{
  "d_expert": 64,
  "activation": "swiglu",
  "moe_layers": [0, 1, 2, 3, 4, 5, 6, 7, 8, 9, 10, 11, 12, 13, 14, 15, 16, 17, 18],
  "n_head": 2,
  "head_dim": 128,
  "vocab_size": 8192,
  "norm": "rmsnorm",
  "positions": "rope",
  "qk_norm": true,
  "weight_decay": 0.12,
  "decay_fraction": 0.591,
  "final_lr_fraction": 0.0
}
Below are experts of layer 9 (counted from 0) of a mixture-of-experts language model. Rows are named router (the router's row for the expert), gate (a neuron's input weights, with its number), up (a neuron's input weights, with its number) and show model dimensions 128-255. Each number is 128 + 24 x the weight over its row's rms, rounded and kept within 0 to 255. Numbers have three digits each.
After each expert's rows: a language model's description of what the expert responds to. This comes from a sample of Wikipedia text that the model never trained on.

# expert 2
router:122112112172109164151160110135140082148161145131164181082146150160105115149152115105132145098113075159122124107133122125115104110132132119150110152108140152123097085082116155142125104159096119109103150100146113121093114131160089103128139094150100154107107111129119128120136081122132141150155130112104098156119164088143136094115106116109152108135120115160131096131170156114097143117174
gate0:138138127088159112151188112139128128095139131103102117111142084140109117112124101110094089112198137140167142168144094153149123095123126084156136150111146152118116131105135096148131141168139115157085117111105105123112149142168156096108136128162091158108131110154166144110136142159106093120145121140141119135111135119116156149115163108184159125148160131139090140126125119120125112139148
up0:162109089177137147143147132115119098138103110149108206114149179145135058090110122149130106146122106112141101154148092104120105112134114140178116107162119158117117147156178136160103096139070136146079154129129109115120125159128160129101045113125136134150145114117107137115140092089128136150122106109122106086144131126114115157113115185134102083136103141113138164121117121124112146120109
It responds to: Commas, colons, list separators. Commas, colons and similar separators in prose and key-value lists, e.g. "Conference:", "publications, including", semicolons, dashes, equals signs.

# expert 54
router:106130115126106130159159111150148124177139166143193129096156134139090097140109117092132158133103142155068128118107104101127108120109118149124101142086113170114107116093129168139139105146134089133115163097156129172102136075168105114132146101146092128097094124131144135135128112142136168165132153107064119155099113106151155142114117098110123094168143092141160106126145152103116128101129
gate1:082108108142156105119180120176151117153122119180128164102078138132120102145119105144136109110166115122104111089153120123105114077111080135141112125084118157122120157156134108090172127122129090135156119113111125127122165102139144132122136128139142140151139134115145119109145144149137140144150149093103130113093117186169157167120112088107098151169120129155156139101143134169120163129149
up1:145123105114097151139101157107125143148148124142155124128149143145080153180134148148160150175127108101137106143135130134147117153095134117165158144138139094130114125117104098124122135108122146140107075144131129164182141153149147147127104120142121097098061167161111101111129116115085134150127089148121139134122127102120130097145118143136108121133088172122119135101128151151088166150124
It responds to: Name pieces and newlines. Line breaks before headings or rows, and second pieces of names after an initial, such as J-in, Cu-mber-land, Z-vi, B-ever-ley.

# expert 21
router:083113105139117141147144085145127114150142121123176179101160146146136101166148092146126156111095082141116129088111106124092104131093130094128089144122105138125121114122124173168165110141123092107106143086131115154111101096114096111131119113123122142093115127129110081092128109079110130142153153100113127117083169097159125077151089113116157141138118115151171110108127168092112133097144
gate3:111119135157161094087113138141118130125122118114103138180140138158139096149135114127079143117114151125103129081143139115112160146124150083143111114132166163139130084130066142116114120170148126123154164088104091105110138110133136136070137123119151142105124146131101100081159137088107144120114134099116126126119132081145116087149156141105126104115107104177144118100127104134133163123104
up3:128106144102102147162115144123133142143129133161114096114115076157102147101129086136129115148140139100152140164076134114138189149115104197136150150113151116107100126161125095152158129145094158161104117177110133132130131164108121110170126145110152128155101122135102141124150097133137084109130148120149135111167139102123129149100108102129170146127098164145100129161154097121149104121088
It responds to: Infobox and table field labels. Field names in infobox lists and table headers, often before a colon, such as Date, Location, Kingdom, Apps, Total.

# expert 23
router:073111099165124157129156109158161122131144153138138151094122132131074126144162091097133155097097132155103166150115114109101104117144130098152075132113134190106122106096143157136164124163115106106123141110134102137121099120144092129166124131125092152097132100108136137105149120099152120154145132105097099156125126109132147120094113116120145069170131106150119087089136149096088115112144
gate1:135106137134103180100129157140194124169148154138173160115094118067171133138099124140140124113135152131116138156130093143110165141114141109154105132125134117130132141114096134150140138146137150137160101130137138130095149121144151181166108119115134119113134073137080110129177149132127131159143069153122118186122114087138163115081129146146119086178156155123103113105140090114124123135143
up1:106103073099146138124122146144136112125126150134099091139106142141155115105160093090114136127108123125150161116100175109116084127105142086110132121102087085145110121145102082163121143114115135116156141124121170145166147106131107120101127158075104148140134130101138146130100142117134125116105167101125125090160124148084163139179113119094146117116162127079158131146148085108146097147158
It responds to: Mid-word fragments. Short letter chunks inside longer common words after a prefix, such as Exper-i-ment, Conc-ur-so, disa-bil-ities, fee-ble.

# expert 18
router:131091108172087144155143120150143118156142164145127138112161135127083103164146122129151171108102099167110138095114114147107100123096122126163118146077121134126093111079140159147129105152144106138120142102171093158122105103132118122151156107142113142097117131164115111105145117116117135143148146090089113146109154086113144117102124145131154131132120126184126094116128161096120147127114
gate1:127141119146086132115145123147154104129130158163154134087153128146126183140125137106108138140129085163140128119122116092152161146131146117152175132097123156079115109130123109137145121159140174145058117068102106133147127117075126159156166136134124106150113123156143133098161153158082133087136117159122107120136167127150132139103149127092160146090132178154105161115154138135118132148097
up1:122148135144095139103109126135131094125138120137131147113132148112171147143139147125123139112157111127137113138146141112116135140165140146185186133105130121159113138131103113092126152177125075161126134144159117125127143158098117122086153136125131138144136144158089154077168084107142160104150144132151122120139128139169139155092118155114123160114169139150143143126159148111124169144088
It responds to: Mid-word name syllables. Middle syllables of foreign personal and place names, often after Na, Ra, Ka, such as Ti-ran-ë, Sala-man-ca, P-and-ey.

# expert 56
router:093105125164103142122173116153145110151137155149140160145129133165090112156146126101169141095120098150117181091138107110116126098121117122147132138084109153101112110092094132147135129132131101111110148110166113177150088095158108097136158127156119140100106133158115134122130125106128177155126160106088064166132157093162124113125117125117138114160144114159144097119130145115098130111150
gate1:115134134149108149138173139121157137155143080106102142141152101120123139115145155109155152088124065122123152140139104160154109125130080144219137125127127127111100111160102137137128106198129111164126123156107102167123082149143121094135153147146101182109107095082133137157169080106144137114130119109109145159133147076165134121133110147124140111127133118150121132117136148133130121095087
up1:141112130072105127132106161138114112159134176157182164122095099125130095168138097139118118145123194092126077125119095151145130100127161134075107138123121099078141108115145136146131170117129104137108148127162105134103137114102147107132122111111125090117126112132130156115097143158104087141143128159097154076155115115104157139136124110095136058106150175162130116116106105151090128144125
It responds to: Given names. Common first names like John, George, William and the endings of given names, e.g. Steph-en, Frank-ie, Dmit-ry, Kay-la.

# expert 11
router:124110119152104187143160104163125094146150138134172160089154129175105101143148103075141137100134108145098133112107104112109115101118101107123125137099116139120099086091123179142131113156095110106115175097153077134113127131133124104161149095149109154120088105151134130108113095137131138144160132114116097153113149105138144104107107132124150099141133106142124102104152155125127140112162
gate0:119134143161091148117074140116157151139149095141126115141159109146124066158160112125155127143117121134114109120103117143075107088159171129156107183092166096102151111157131129115142139115122141108126122104151157120194150126120164157126174144116149160153098072145119117156104154118154105146069146140135154159149127131095118143104089114095138164144113079121090093171142094120128086141129
up0:125144109118157109160135113117091127093091135096132103104130128163113156134135134135112134109151094126199118134183139113199160136121121138104111108148095092124112118137073149149141113131113106113136166128109128136112105144110117160116077152096133171138148167119152146164151119124118141135128142130164144100112126101177118119126111160123141096151159156077082113146138149142130157175162
It responds to: Clause-joining conjunctions. Commas, and, which, who, when, then and but that link clauses or list items, including commas inside dates and place names.

# expert 7
router:095103100138092179152148121140193121143117161137137156102159128162094098132144107110150151135105103138090147096080095089131139090104132123119110151106118175136098069095134157167154109157101100123112156117124117138116105120132099084151158096156130145120126115150148129146116117133113143154134163095128145169100148108122180106115120098118140120148147107141144114122164147106107116102141
gate0:132102124084117161093148130114127173115087129165110132174110166133088161164121142163132101154141035161104131139117138105095092138143120106147129102099138105145137129117176117115145096149154119108129146117099115178124104152154133105079150126102150119124135086109186107114168134103110146111118133128109121103124142112095127172141129117134120178109099122144148121107146140158089122122126
up0:078134148124158186126119156097116088125103079111164152112152135111136109162101114141123117135144153129049142125162075127096154131111118154135127104098155140139136138119119106139137121151100153137139145120093103111165141163133069120124169154139111127130124138117141108127122143130148120139106143158123140092119106179126124168147132139098081136103174122146139151096138126119146123110102
It responds to: Mid-word letter chunks. Short consonant-vowel pieces at the start or middle of a word being spelled out, such as car, vol, mar, il, ol, and the pronoun he.

# expert 30
router:124132117123078159142167109148138114140115150155159134130160178158108097165159117115184149120123084126119154091108115135082107119117114095138132143079122159107112098100116142133164098150111106089103157105147108163121119104138083087126143121148111165121109103142124127088135082102115139154136160122082104174127167102147144112114094132114142119164156107172151121103138158126108121131169
gate4:134155151161157125130137139098144147151127086107128107132143108125121174148123175108145154098113050140126146127155167134144106158127133146052134122162168099133118134136136152107152140099111151136142128136109142150147139097129126081142114128121147159159130159109103149114141166136101097156120176146136113148177110136140129144179110111153125111126162142181128117159115127152109142134115
up4:138118136117131128125130175113131119133100110161108182135170092132145126066122109104145090199166129120119118085105128157103169146138080125156143132108149128147126115161114136088102147131139113125126163144136097134081162148131189094129126155086114126110115134127160104111114147173109132105115081157155144131138129161080116128127131146130091148107114135139146135125133124090104133144083
It responds to: Place and surname endings. Final pieces of place names and surnames, such as -shire, -ford, -ville, -ton, Gdań-sk, New Bruns-wick, Wilson, York.

# expert 43
router:083091094120111156144154107136139110133139150151139164089155129147110130147140089105154141098102100165109150104106095103098110105099119088133133152083118138109114133107089146168155119149117110110114189117134089139107099120126111097166149110142118154101081113132121119109146121135148137151174135096113103160097158134127151110102096104123156118149123078164146125109164151111115111115146
gate0:124134156124117108142101068152096091101120140133157122131150144142156132144117136114151106132158094122155164152138114130105168139117120135117115092136156158091134136126135116122113087205135113164144123127140146119131144115113136078128131093180173165083112109154134137114118146127139125180156109167133136125143103133148170119146136129113173180157136129131151138105131137078121158102150
up0:108058137095136111130126151142161137154128146132086144088110101109122146172116100146105188093181127107162141134096109106081129110093100161126126101099170086145127133144149121140138124085088134119140150128132168109108105091122110164112156125145128092189112133147140108127110108119111087089147122120131089110153092118086083118078099084095092127105108111125101119157171093136104119136086
It responds to: Connecting function words. Conjunctions, prepositions and commas joining phrases in running prose and titles, such as and, of, in, for, that.

# expert 8
router:105096134149101141145160111126169111134136154146163159129142155138102111141150103113157139134117098155122146104102083134115117089091110117120078134086112140115127106103081160136143115148099086112116140102150128161096117112132093113133146104126107153101123131134144116118146097086125146137171145122112112132092174112132149102112125118112117104155146113130154093110174146111118122095147
gate0:110112124171104107142134112136155103094132134128144152103115144138176130117130124139144094126085082167093164145095127072121119157145151114122132128118119141126106115123141195100129091104122124120149123117137097126138097081130098083130127092129120121108144127093143140121123107101157138101131136089148054103142166136130122125111121134127109128112151100102132123161158116110127162086118
up0:140094153129111111146133097118157159106108105103103130151106142141166167105129127153145084130135101129115143104156123110156114152132161140109130139126170088151133139148132134101126139101172133163174090146131134136146125151098150131130102118118101114171162101086151147167091127131175111111127095106165099098147142092140171103142120162117097133118156119102090123160170076100120169112128
It responds to: Mid-name word pieces. Early subword fragments inside proper names and rare words, often surnames or place names, e.g. M-ura-bit, Chang-ra-bandha, ar-senic.

# expert 31
router:111112091128104155159173119126151121144135144126150131123180141150143092133132096120146139111112115147099156090112109098122133123071108086123102136097121152090117119098105169126140084144094125098097149083126111158148097105143098122142130113121119127092100131134143137118169108094118160159174164110123094162138166115138168130093089148109150104140127099114153101119174168119099127084133
gate0:100147140144131153119086119115104107130089134098124191150088106139140158140120117122135150120132165113131140129119169139136120131163150157115105135108162092100075137130135104161103155155130115147162195108121120114134110134116118109166111157150141118111109124153124137145122109105139130107137147151106085164139138136100139114111127132101118115132148122131102099127173146133124131098127
up0:110135166111083136136180092148155101153134144125129137138108105117134136128135158144158125154136144130146125154110113096143135119123136163140127119144131126204142096137118128125130145121145153153124142155165116099119096063114114142117139142123141139139102143192155136126084157111091141092119117143142129129151120103093152073174113126122129125098149147107140127129135126121128167101148
It responds to: Word-initial foreign pieces. First letters or syllables of foreign, rare or technical words and names, such as De, La, pro, Ba, often in language glossary tables.

# expert 35
router:119116106114115136158138120154152114143129125125150128109146136129096095143136090090160144113111108159088144100107094123128110131086115113129109154067134161128102101109120185136123073159114103091108144120165106137114100101174100122135138096148112154113111125132148131120125094117112167144140159128116118144100158128160171127138147124098127111119120091143157083112154149121118123098145
gate0:096155109143091146132139158118080137116107136130145144137074136108136123116123117097145160114159135146128138145135094150116104101158132155179151144145157165102127113140123139112156150128127138103140091113136166114102115133110104139158126107105136162139117156137119138099117094132096187099103108142123116141114142128103188135151132137135131094146123103152136096146147105153103126098112
up0:133119133152113147136108109164103170119156067116157129102107081123145152141127097123132099133148148148112162138160104124102136141146164164165133144114158178153149121130127136144154158154144135128108122151193164125088126116121104116162109141109127159152159139153152153136144132127103126114133126113120128185156105131093196137177158091137119138144119097137106137167125134150108102125123
It responds to: Name-start syllables. Capitalized syllables and the pieces just after an initial letter in personal and place names, such as G-ar-cía, Cor, Bar, Kr-ishne.

# expert 40
router:102103108133133149141159093141140077146124125126148152104150126139116128155123137108147161107128109154119156112119090120110108106106124094112127143080115148114094101091126163151126098157126103104091181107165098146089123116139101115144139106145129143082089130154154134100139085110117133159162130095102104127116145124131139104100117121109162106159133110142141128116160162130122125081171
gate0:137070150130129112093157116140102078115151118136163119134083132136106111119113146146142143110101132102168144117112115122146182130133102141113139122124111116116154118123094098155145124142129118120141110153124150122078117128147113147156160124120061088128108110079129106108098108109153139150136089065099135137124141115139147118114138149097150146155178122114127140116119118148124155080147
up0:099118167141108157134086145147105116087163134103162106128165136128109108131126141123151128092141086126130148135190165070098157121084109163099133131151135103098101151072106149108135153146115118125149095112090123116118158149123110152128140140154082137207158153131144106141146091126108164127147137153125124168133127113169135152126121124092156091118121147143147097102161121120102136125179
It responds to: Clause connectors, punctuation. Commas, periods, and linking words that open a clause, like as, to, where, because, which, often after a noun or place.

# expert 26
router:092122117132076146132162124129159111131135135156175156121143159117092101136148109109164123125119092157125140113100105132100138104105101104123101133087122126103108105117106157126154117142102103099119159101146110177109139083153083088131138098139107139120113121128123113108167091105132152123157144129110095136103160114131138093115091098119126111156157100151141117130154160132098114126174
gate4:156110155130121134131119092133202139152138152103131128150128122159095166145126169108154148138125112153098137119114061152134108124123155121087133133113129134098107153135112137146145138107123098108124144111183142151135123123154134110165153105123144143133086142113151059106177095083149104142129122152144138124148135142122164095108099118073178087129130114122115146142175135116142099098145
up4:117118111121114138107169149161149109133154130150115124105152138114132075079147121147113163158114133163138126127127158090144146110137093125131132136104104160136157113139129120142133110147107119178145117119149088082116152134150158160110153132126109096121104112129170131162083106143114108148164143118085117142170154147138119148116122109137107140153104081135138115118118143131117133140147
It responds to: Name endings, surnames. Final pieces of surnames and proper nouns completing a word, e.g. Der-vin, Moul-ton, Ro-cha, plus whole words like George, Township, Wilson.